config.toml
n_layer = 9
d_model = 256
n_experts = 128
experts_per_token = 2
d_expert = 80
d_shared_expert = 128
activation = "bilinear"
moe_layers = [1, 2, 3, 4, 5, 6, 7, 8]
n_empty_slots = 64
router_score = "softmax"
normalize_top_k = false
routed_scale = 1.0
balance_loss = 0.00628
balance_bias = false
shared_expert_gate = true
init_std_router = 0.0322
lr_router = 0.000518
vocab_size = 8947
norm = "rmsnorm"
norm_eps = 1e-06
tie_embeddings = "early"
optimizer = "adam_hyperball"
lr = 0.00808
beta1 = 0.9
batch_tokens = [65536, 131072]
seq_len = 512
train_tokens = 403000000
steps = 4106
dataset = "wikipedia_en"
Below are experts of layer 3 (counted from 0) of a mixture-of-experts language model. Rows are named gate (a neuron's input weights, with its number), up (a neuron's input weights, with its number), down (a neuron's output weights, with its number) and show model dimensions 0-255. Each number is 128 + 32 x the weight over its row's rms, rounded and kept within 0 to 255.
Before each expert's rows: "mostly gets" lists some tokens that are sent to it at least half of the time; "gets" lists some tokens that make up at least twice as much of what it gets as of all text. This comes from a sample of Wikipedia text that the model never trained on. Tokens count by the router's weight.

# expert 124
mostly gets: "/sq", "/km", " °", ".S"
gets: ":", ".", ")", " (", "3", "′"
gate0 [121 136 121  83 118 131 118 153 175  97 148 160 144 136 132  87 134 139 132  83  98 112 130 127 114 114 165 136  99 126 137 119 161 134 195 164 119 126 115  77 110 108 154 160 174 147 149  90 125 157 101  42 136 196  88 143 130 154 100 173 108  54  98 169  68 141 149 145 145 114 144 148 122  45 188  95 134 115  82 169 108  86 154  68 138 131 112 136 150 117 168 107 179 123 152 135 126 125 108 157 170 177 110 104 113 107 100 171  34 118  87 157 145 156 163 129  73  98 117 178 128 129 159 103  69  74 183 160 150 179 130  66 123  59 129 144 106 147 188 128 122 193  82 124  94 129 124  77 105 176 116 152 117 116 167 179 133 124 114 102 145  68 150 138  89 149 141 112  80 112 135  96 126  97 122 155 124 143 100 152 119 100 117 146 144 140 133  99  91 144 106 147  76 144 128 162  92 182 106 137 153 176 108 151 154 131 135 167 131 112 140 134 175 100  95 122 108 118 158 132 160 158  85 206 223  88 143 160 107 122 161 148 138 199  91  97 143 187 121  90 196 166  80 105 186 129 114 162 127 130 146 138 121 124 132 105]
up0 [107 143 118  96  90 117 158 150 111 104 103  86 115 126 105 150 122 129 139 130 126 118 121  77  65  84  98  71 111 144  92 157 117 152 159 132 110 145 157 124 160 170 193 157 109 119 133  87  74 107 115  84 161 134 123  74 110 105 151 120 174 214 101 158 119 110 155 110 102 185 174 102  70 115 116 127 122  72 193 137 137 115  97 140 186 124 136 130 135 166 150 173  94  80 143 172 116 133 139 104 107 163 122 167 166 154 129 104 184 150 167  91 152 121 112 154  89 151 138 102  82 171 127 152  48 142 139  49  95  62  61 146 142 122  91 186 103 111 124 156 144 101 125 171  90 155 127 108 154 112 163 101 152 153 142 103  71 197 173 118 177 220 162 136 147 137 146 125 171 147 120 198 136 189 112  87  76 136 146 140 137  63 147 155 165 171 104 171 125 156  96  88 112 181 178 165 118 126 154 125 142  74 120 130 147 159 128 104 134 130 152 123 149 108 184 158 147 103 115 129 122 133 112  97  68 136  82 112 118 149 135 149 113  88 159 125 138  61 121 137 163  57  99 159 117 117 170 155 150 145 120 107 133  88 135 186]
down0 [186  69 150  96 133 121 150 166 145 178 157  65 119 130 118 190 121 136 107 108  91 149 145 145 168 133 111 128 131  79 122 129  96 115  73 164  88 228 142  97 108 103 151 130 122  64 133 185 144 158 116 178 145 115 155 112 131 121  98 117 109 140 126  88 134 170 188 120 108 141 148 144  88 192 134 102 119  49 139 111  45 145 120 145 145  92  86 134 158 110 143 124  87 158 118 164 102  97 116 105 136 119  81 132 141 183 158 131  78 112  70  92 160  94 152 105 128 117 148 129 151 188 105 121 166 122 109 109 113 129 106 135 108 116 161  58 154  99 124 135  80  72 174 109 127 133 158  79  90 126 124 141  72  94 139  83  98  89 144 161 121 136 148 141 109  90 109 125 141 158 100 127 128 162 128  48 139 161 119  94 160  76 143 134 142  95 149 182 127 135 131  69 116 117 113 115 110 109 132 102 151 104 140 148 152 163 158 125 123 115  74 170 171 103 137 117 156 147 173 199 102 126 151  76 121  37  61 193  94 164 182 114  56 168 141 121 107 108 133 132 142 176 103 105 106 164 146 112  73  64 141 164 167 129 167 103]

# expert 103
mostly gets: " Rh", " Sur", "|---|---|\n", "|---|---|---|---|\n", " Ul", "|---|---|---|---|---|---|\n"
gets: "ar", "in", "ol", "ur", "el", "is"
gate1 [145  75 122 141 122 155 131 105 100 128 128 118 181  63 165 128 166 153 138 183 126 161 155 153 178 134  69 165 176 137 128 181 143 127 108 149  96 117 140 156 137 150 192 106  65 135 166 100  95 115 192 115 157 167 174 159  46 130 105 149 104 118 109 136 114 117 143 125 116 164  60 174 107 129 115 156 112 152 112 109 168 126  80 143 177 128 209 140 225 178  72 105 127  86 141 138 163 158 157 124 149 138  72 134 111 106 155 133 138  87 165 123  92 173 185  93 151 104 123 116 123  74 170  66 118 128 108 142 135 127 161 150 120 109 140 175 134  95 137 133 140 118 116 130 149 101  39  98  61 107 144  92 127 104 154  88 125 142 132 133  94 114 102 121 138 111 122 133 127 122 137 111 195 112 132 115 122 180 134 155 131 129 105  85 117  76 129 159 132 107 154 186 129  86 123 152 147 177 133 134 126  83  89 146 131 118 128  83 156 175 119 176 112 110  93 103 181 139 154 162 112 133 122  75 216 146 143 101 121 113 131 103 142 152 115 150 109 110 153 118 146 154  58 204 132 120  80 216 164 185 140 187  88 161  94 145]
up1 [153 114 107 128 112 150 145  58 110 121 145 101 141  84 125 113  80  98 136 165 129 180 112 120 181  96 119  89 179 174 157  95 123 138  85  85 166 163 162 180 134 131 128 156 123 151 196  86 148  81 160 137 112 135  84 107 107 154 124  90 129 141 102  70 133 142 137 134 137  76 177 117  85  95 189 175 147 135 157 142 152 108 103 160 116 135 119 121 134 107  97  95 165 146 135 125 110 146 116 117  65 140  66  89  65  87 136 100 204 138 131 127  95 133 137  75 101 105 124 121 137  77 114  83 162 175 137  48 152 142 179 146 182  90 132 120 134 140 194 111 183 103 111 141 101 130 145 145  67 172 137 144 165  88 143  44 137 102 117 124 124 128 193 124 116 142 105 153 152  84 149 160 196  71 101  76  98 103 100  91  99 160 123 110 133 106  67  61 170  82 127 140  92  95 119 118 112 177 141 126 175  83 154 110 184 132 119 116 105 110 187  68 135 169 138 131 156 117 124 157 112 145  84 150 117 115 127 122 130 122 143 172 116 186 117 155 105 135 117 154 162 134 101 124 143 162  69 163 138 113 165  84 115 123  26 125]
down1 [ 86 107 133 107 122  76  94 122 111  54 140 154 172 108 133  80 101 128  83 141 137  98 138 125 145 113 118 162 150 129  94 208 191 114 117  68 106 144 129 113 149 200  94 139  78  99 138 129  68 123 138  81 106 113 142 108  74 120 160 106  98 185 157 135 166 210  85 169 151 130 121 137  66 104 160 135 136 172  84 118 154 155 139 103  90 152 189 160 201 128  91 123 115 153 141  73  82 165  88 145  99 106 108  73 136 156  83  89 107  60 128  97 136 173 199 130 150 138 136 105 156 104 169 144 119 110 130 103 166 160 166 180  70 106 144 127 118 154 154 132 187  97 131  85 105 156 127  53  98 120 137 160  99  97 152 167 120 138 150 130 176 146 182 117 122 126 155 130 185 153 119 168 113 162 127 150  89 123 186 113  57 122 147 118 100 167  98 162 139 108 176 132  35 145 165 157 124 152 156 138  84  88 154 149 166 165 138  73 164 147 141 135  99 125 145 121 127 121  91 175 154 133 158  95 135 161 150 140  93 147 165 110 101 113 129 152 120 108 141 163 187 103 124 132 158 166  84 171 150 102 111 116 116 108  85 156]

# expert 104
mostly gets: " Synonyms", " Arthropoda", "/A", " hop", " GK", " Dec"
gets: "9", "7", "6", " |", " as", "p"
gate0 [151 127 165  76 127  92  99  96 103 131 155 153 118 134  99 124 147  80  94 182  87 161 161 147  89 113 120 136 127 140  71 185 177 167  70 123 110 133  80  72 131 132 162 104  56 139 104  59 133  93 127 103 140 133 199 128 101 112  86 165 170 137 120 143 166 126 112 100 134 155  87  92 143 129 120  83  73 119 123  67 118 107 135 107  99 112  86 148 129  54  70  76 175 145 111 121 137  61  78 114 186 138 125 155  99  88 168 113  89 105 124  77 120 151 170 134 152 143  77 170 136 128 169 152 131 121 145 121 158 110 124  86  77 112 126 102 174 138 150 119  91 138  67  90 136 160 118 183 154  90 151 150  80 105 125 162 177 127  58  67 136 177 167 102  84 116 136  93  63 120 157 110 133  59 152 154 168 158 146 155  58 117 127 147 112 114 100  90 107 137 169 129 165 137 117 140 151  82 100 160 162  90 143 139 177 148 142 124 136 102 135 169 140  94  98  86 111 173 113 157 129 203 111 137 187 126 161 104  97 166 124 133 170 197 105 156 146 112 100 197 123 122 110 121 139 143 158 121 162 153 160 122 151 170 129 106]
up0 [125 113 116 174 117 174 157 126 164 135  99  97 128 163 139 161 109 174 116 107 161 119 124  95 131 155 125 141 137 141 161  88 112  76 224 131 167 105 167 173 114 101 121 106 210 140 153 218 125 163 125 143 159 141  35 122 173 141 129 107  76 104 167 119 132  96 140 149 109 108 163 134  90 138 120 147 176 126 110 160 150 164 116 157 156 124 124  79 126 189 129 172 123 144 144 123 103 170 161 123  38  92 106 101 160 165  91 126 158 114 143 149  93 115 104 165 127  96 168  65 129 124  56 135 136 108 104 129 104 118 113 144 136 137 145 140 104 122 139 130 161 106 176 158 111  87 110 104  89 179 121 119 118 121  95 149  55 142 195 228 125  73  77 140 158 130 144 142 201 125 110 154  73 182 104 103 131  85 116 100 167 163 150 124 142 118 184 158 122 115  90 124 104  72 184  80 116 146 150  97 108 180 112 109  82 154 121 128 119 151 101 111 140 138 128 156 158  98 137 124 114  81 118 142  63  95 110 159 128  95 131 111 111  84 145  75  97 166 158  32 141 152 124 163  90 122 103 104  84 134  95 139 124  80 132 165]
down0 [133 117  97 103 100 135 155 128 108 109 147 106 152 124 139  61  97 121 105 164 118  93 136 146 145 131 120 123 240  90 115  47 123 187 119 173 188 119 125 151 110 127 107 112 123  89 140 111 144  88  64 137 169 142 163 114 156  77  74 157 205  77 117 132 197 102 101 113 174 107 162 135 180  81 153  86 170  90 149  74 104  62 107 148  89 141 146 116 121 185 161 113 134  76 157 146  53 147 131 144 143 113 149 114 142 134  83  85 142 163 103 119 146 115 166 128 112  66 103 111 149 124 123  64 105 160 128 115 140 132 193 133 143 136 133 141 145 118 112 162 114  80 157 134 159 180 140 155 133 163 184 151 107 149 107 110  95 160 170  95 113 115 138 173 160 175  98 141 158  97 144  61 172 179 131 112  91 120  94 162  96 138 155 201 109 191 169 147 143 155  96 140 121 183 113 144  23  88 114 156 142  90 106 127  87 138 110 148 112 169 169  93 142 120 148 100 113  94 154 137 107 156 131 121 103 156  96 137 136 126 121  63 114  56 159 172 123 158 141 143 124 118 118  82 159 128 107  96 131  87 105 143 118 147  92 132]

# expert 105
mostly gets: " Laure", ".A", "ough", " River", "U", "avan"
gets: "in", "ot", "ure", "U", "yl", "l"
gate0 [128  79 139 116 151 167 148  75 143 130 124 141 153 156 130 107 150 142 134 112 111 163  85  95 118  68 163 105 170  82 120 138 184  93  81 140 132 169 166 139 127 108 142 133 147 139 149 113 175  91 154 171 164 145  97  82 154 141 156 109 113 136 131 120 114 186 139 102 108 119 119 190 141 105  77 140 170 172 168 150 165 127 108 162 119  91 185 141 157 135 104 157 135 110 127 162 136  73  96 188 225 155  56  81 190 149 105 101 154 115 153 116 138 106 113 131 189 146 142  80 104 100  93  80 119 149  86 177 134 155 110 123 123 165 133 136 140 168  66 140  60 145 170 198 146  74 108 111 136 138 102 120 149 101 103 124 141 138 111  88 165  58  87 132 144  97  98 143 122  93 138  72 184  83 122  82 113 187 157 165 111 117 133 153 161 125 109 127 128 119 130 127 221  99  53  89 106 119  92 157 128  74 119 110 155 149 109  95 123 139 136 144 111 150 132 114 138 112 129 149 120  45 199 152  97 144 103 133 215  88 174 127  95 139 119 125 121 172 148 132 125 123 172 202 157 112 133 170 143 143 104  75 113  81 107 110]
up0 [109 136 141 167 161 134 102 164 152 118 147 115 113 140 121 196  74 102 111 164 174  88 149 120 145  99 119 127  81 190 108 171  96 106 143 151  88  99 168 164 160 111 172 188 111 168 143 172 124 175  98  59  62 130  97 150 112 118  96 125 172  84 145  37 140  99  72 136 164 118 100 141 108 152 148  80 135 159 161 112 131 154  93 130 113 164 119 110  92 118 128 129 147 132 140 101  60 122 195 159 139 140 173 120 119  95 167 166  97 130  79 171 104 180  96  74  94  83 136  63 146 152 123 122 138 112  96  81 152  94  74 178  89 102 114  68 140 126 136 100 142 112 155 129  94 143 177 165 137  87 123 145 146 142 143 139  63 142 139 142 119 164 131 130 184 133 128 151 121 130 122 196 135 135  90 150 180  99 178  95 195 134 189 162 131 101 142 118 104 162 135  73 120 109 127 169 134 111 153  95 111  89 130 144 162  57 105 189 178 104 196  75 153 103 128 129  84  91 125  42 108 153 121 100  61 166 119 171 148 157  91 141 117 135 135  91 132 134 130  92 158 112  98 140  97 142 134  86 111 165 133 111 152 139 110 139]
down0 [167 163 117  95 134 102 164 120 123 160 139 144 105 152 149  76 145 154 127 112 100 110 129  96 130  95 150 119 137 129  85 122 174 145 108 151  99 146 104 158 116 152 127 147  82 123 199 140 127 145 105  78 107 138 149 131 206 146 147 137 111 166 153 107 145 145 116  86  81 128 120 118 127  72  97 134  88 173 143 171 103 175  47  28  78 124 124 103 123 145 128 109 105  83 126 105  90 117 147  99 164 209 174 174 104 129  98 112 142 178 160 110 149 157 106 129 167 170 166 175  58 122 114 147  65 130 104  84  69 123  96 113  95 185 131 141 157  70 103 114 132 110 140 180 126 147 153 165 140 142 116 128  87 162 127 109  97  98 122 109 158 111 140 138 102  59 138 113 121 149 120  99  96 152 148 117  95 133 115 138  82 153 113  95 116 123 118 119 117 121  68  81 145 152 146  64 144  76 141 170 162  67 159 132 141 107 143 109  87 160  68 114 188 166 111 158 144 144 151 120 188 139  66 140 131 110 125  64 144  71  99 159 166 134 154  94 148  86 143 191 117 125 217 132  64 124 135 137  93 202 139 109 142 102 197  98]

# expert 95
mostly gets: "econd", "ober", "put", "ominee", "endar", "bon"
gets: "on", "in", "ter", "il", "ut", "ater"
gate0 [154  81 156 140 150 147 153 117 145 120 126 147 137 149 147  91 135 158 142 126 114  61 113 149 127 179  71 112 159 153 147 108 120 104 203  73 151 153 151 101 160  67 126 160  79  88 175 153 146 120 140 111 185 165 127 145 133  92 148 119 162 128  57 120 126 122 148 147 127 118 119 153 195  97 180  88 198  69 139 127 155 130  97  42 113  89  56 136 100  99 148 123 106 109 130 177 152 150 159 109  94 114 121 127 161 119 177 158 125 116 161 121  98 145 153 100 122  97 170 141 192 105 100 159 146 132 135  80 133 106 103 148 179 110 105 128 197  94 184 117 152 164 150 102 144 166 111 144 140 152 158 132 109 138  97 165 131 131 131 155 123 175  98 168 107 168 156  80 184 167  70 142 162 108  87 113 113 105  70 125  83 142 123 140 140  88 161 145 153 112 123 113 117 123 200 119 115  87 149  75 129 134 120 149 170 122  99 125 136 118 132 121 152 124  55 113 102 137 151  95  64 165 171  83  95 119 156 127 183  86  81 135 119  77 206 102 136 211  80  97 127 139 109 141 153 187 165  69 109 111 158 163 173 120  74 102]
up0 [132 153 150 112 140  72 136 144 186 138 160 140 100 121 157  96 113 204 140  97 128  98 109  87  96 161 109 106 127 205 178 108  51 103 159 155 184 115 166 108 120 102  91 197 139  89 105 150 129 129 139 151 160 161 144 132 132  96 136 108 114 150 120 104 118 145 103 155  90 135 131 190 190  97 156 121 147  86 160 137 111 110 114  84 110 150  73  97  52 100 169 158  92  83  99 144 139 116 190 101 127 115 117 169 160 109 114 186 153 161 182 106 150 107 121 138 146 112 186 154 138 114 128 180 177 135  90 132 116 131 102 120 165  88  85 123 189 178 163 154 159 128 165 124 188 167 150 122 163  88 125 141 111 106  89 125 113 136 116 175 150 147  99  88  65 121 198  67 104  96  76 186 169 158 107 157  73 136  86 132 140 152 155 150 171 174 160 161 150 118  93  80 113 178 170 151 144  83 185  85 104 165 148 180 151 112  76 135 138 118 133 112 166 140  77 112 132 109  69  90  91 132 169 103 121  95 131 140 127 118  90 139 121 106 146 113  83 117 105 176 119 124 151  92 120 190 144 111  95 152 145 116 109  92  64 120]
down0 [ 97 190 147 159 156 103 106 131 100 149 134 119 185 113  71 191 209  81  66 144 130 125  73  82 130 185 167  83 141 157 158 129 123 150 105 111 159 153  50 146 141 118 175 130 143 178  82 114 114 107 135 162  93 109 143 133  62 173 156 150 145 111 103 141 143 114 144  99 101  91 142  92 123 175 122 123  49 133 103 133 175 104 181 168 197 111 146 131 183 164 142 122 139 148 128 145 106 114 120 112 151 146 112 160 141 113 107 103 151 149 159 118 165 150 120 171 129 137 109 101 113 178  87 100 123 114 128  96 122 101 115 123 127 169 137 156 106 255  63 123 177 161 164  83 129 127  83 108 145  97 140 127 138 155  92 118  99  70 132 115 146 114 119 119 131 151 113 200 145 145  89 153  79  86 151 115  78  94 101 164 102 119  73 119 103  99  93 108 101  90 109 114 162  75  72 100  56 154 136 158 140  89 159 127  78 167 196 141 134 103 135 146 107 124 119  94 134  48 168 165 143 126 134 123 171 139 114 100 133 143 121  72 124 164 159 142 112 116 142 103  64 128 158 121 152 124 154 114 124 168 141 180 103 147 115 120]

# expert 98
mostly gets: " Cent", " CE", " School", " Church", " BC", " Region"
gets: " |", "9", "6", " School", "1", "7"
gate0 [171 116 111 146 121 149  77 119 109 111 106 167 189 114 173 178 132 116 127 173 159 160  93 120 132  77 142  86 133 106  87 148 139 161 118 147  69 208  70  93  90 185 148 135  45 198 128 129 147 136 113 123 115 151 109 177 202  96 108  91  99 115  84 172 121  93 125 135  99 117 108 113 141 167 125 100 141 148 163 152  95 113 209 108 128 131 143 186 116 158 153  88 171 111 126 161 188  63 122 150 119 139 135 164 160  64 131  75 118 174 121 176 117 104 161 148 191  85 137 176 142  82 129  81 147 104 112 178  78 156 136 122 129 178 156 112 138 134 118  91 136 145 116 114 174 114  86 102 177 149 142 144 107 115 157 114 173 118 156 156 127 216 129 114 172  81 155 129 139 130 110 151 175 141 136 163  90 140  84 153 105 104 199 101  81 103  96  88 122  78 157 180 123 140  96 141 156 131 157 141 161 116 123 132 154 182 173 136 147 154 119 122 142 164 179 121 105 139 156 113  78 140 165 118 121 150  96 105 114 109  80 126  92 164 115 157 124 140  74  98 195  98 143  76  86 145 117 134 132 162 120 179 135 136  70 162]
up0 [135 136 123  77 188 137 109 156 137 144 127 138 186  92 154 138 152 119 146  95 136 133  97 154 115  75 153  79  83  95  92 146 116  91 142  96  82 146 182 127 128 132 162 174  81 194 103 106 148  95  97  98  84 159 137 122 185 163 128  91  95 121 127 163 129 111 132 103 115 117  28 100 168 220 132 153 125  94 119 170 153 136 154 118 121  74 118 173  91 183 170 118 160 112  72 132 141 135 125 179 132 171 140 139 190  76 147  96  84 164 132 144 108 126 125 141  81  88 118 159 134  58 140  69 161 124 113 143 113 133 107 108 197 151 139 124 110 196 136 129 181 162  77  98 139  87 159 146 113  90  69 142 108 131 134 108 126  61  83 168 182 165 140 132 134 107 131 144 120 158  89 121 113 183 108 126  75 133  66 164 158 137 137 141 103 120  89 132 138 138 131 148 121 158  69 105  97 136 157  88 187 130 126 130 145 123 133 162 154 154  78 110 156 142 150 121 127 157 149 106 109 105 100 161 124 145  66 133 121  86  89 134 130 183  59 166  81  75 111  92 212 114 144  53 100  97 117 173 137 148 119 148 160 127 135 125]
down0 [139  88 145 120 172 198 126 189  78 172  97 114  79 133  96  91 142 123 180 137 105 126 123 102 144 168  95 126 197  77 161 111 147 106 117  80 144 155 145 144 107 104 151  83 119  67 145  66 165 155 136 132 143 109 172 118 154 176 149 170 151 143  79 162  42 127 166 156 160  84 127 122  89 155 130 141 181 156 129 101  80 122 167 117  79 140 153 149 132 172 157 163 119 128 143  67 125  97 112  82 153 147 152 150 152 102 148 118 128 138 107 139 174  98 118 170 138 158 152 166 186  69 170 153  97 142 145 148 137 127 187 118 108 162 106 140 165 109 139  82 141 183  58  84 169 130 157 145  91 129 138 153 165 182  97 178  66 131 159 108 104 175 142 117 115  56  93 131 125 130 116 135  71 135 123  95 147 159 132 137 206 103 124 171 176  58 152 107 139 113 137 126 129 111 127 106 129 153 137  74 125 136 145 128 129 110  98 143 151 124 138 120 193 111 126 115 142 161 156  62 151  95 138 153  91 145 108  88 108  86 158 124  93 153  94 213 150  83  75  90 157 166 151 128 201 115 106 161  79 172 113  99 137 152 124 121]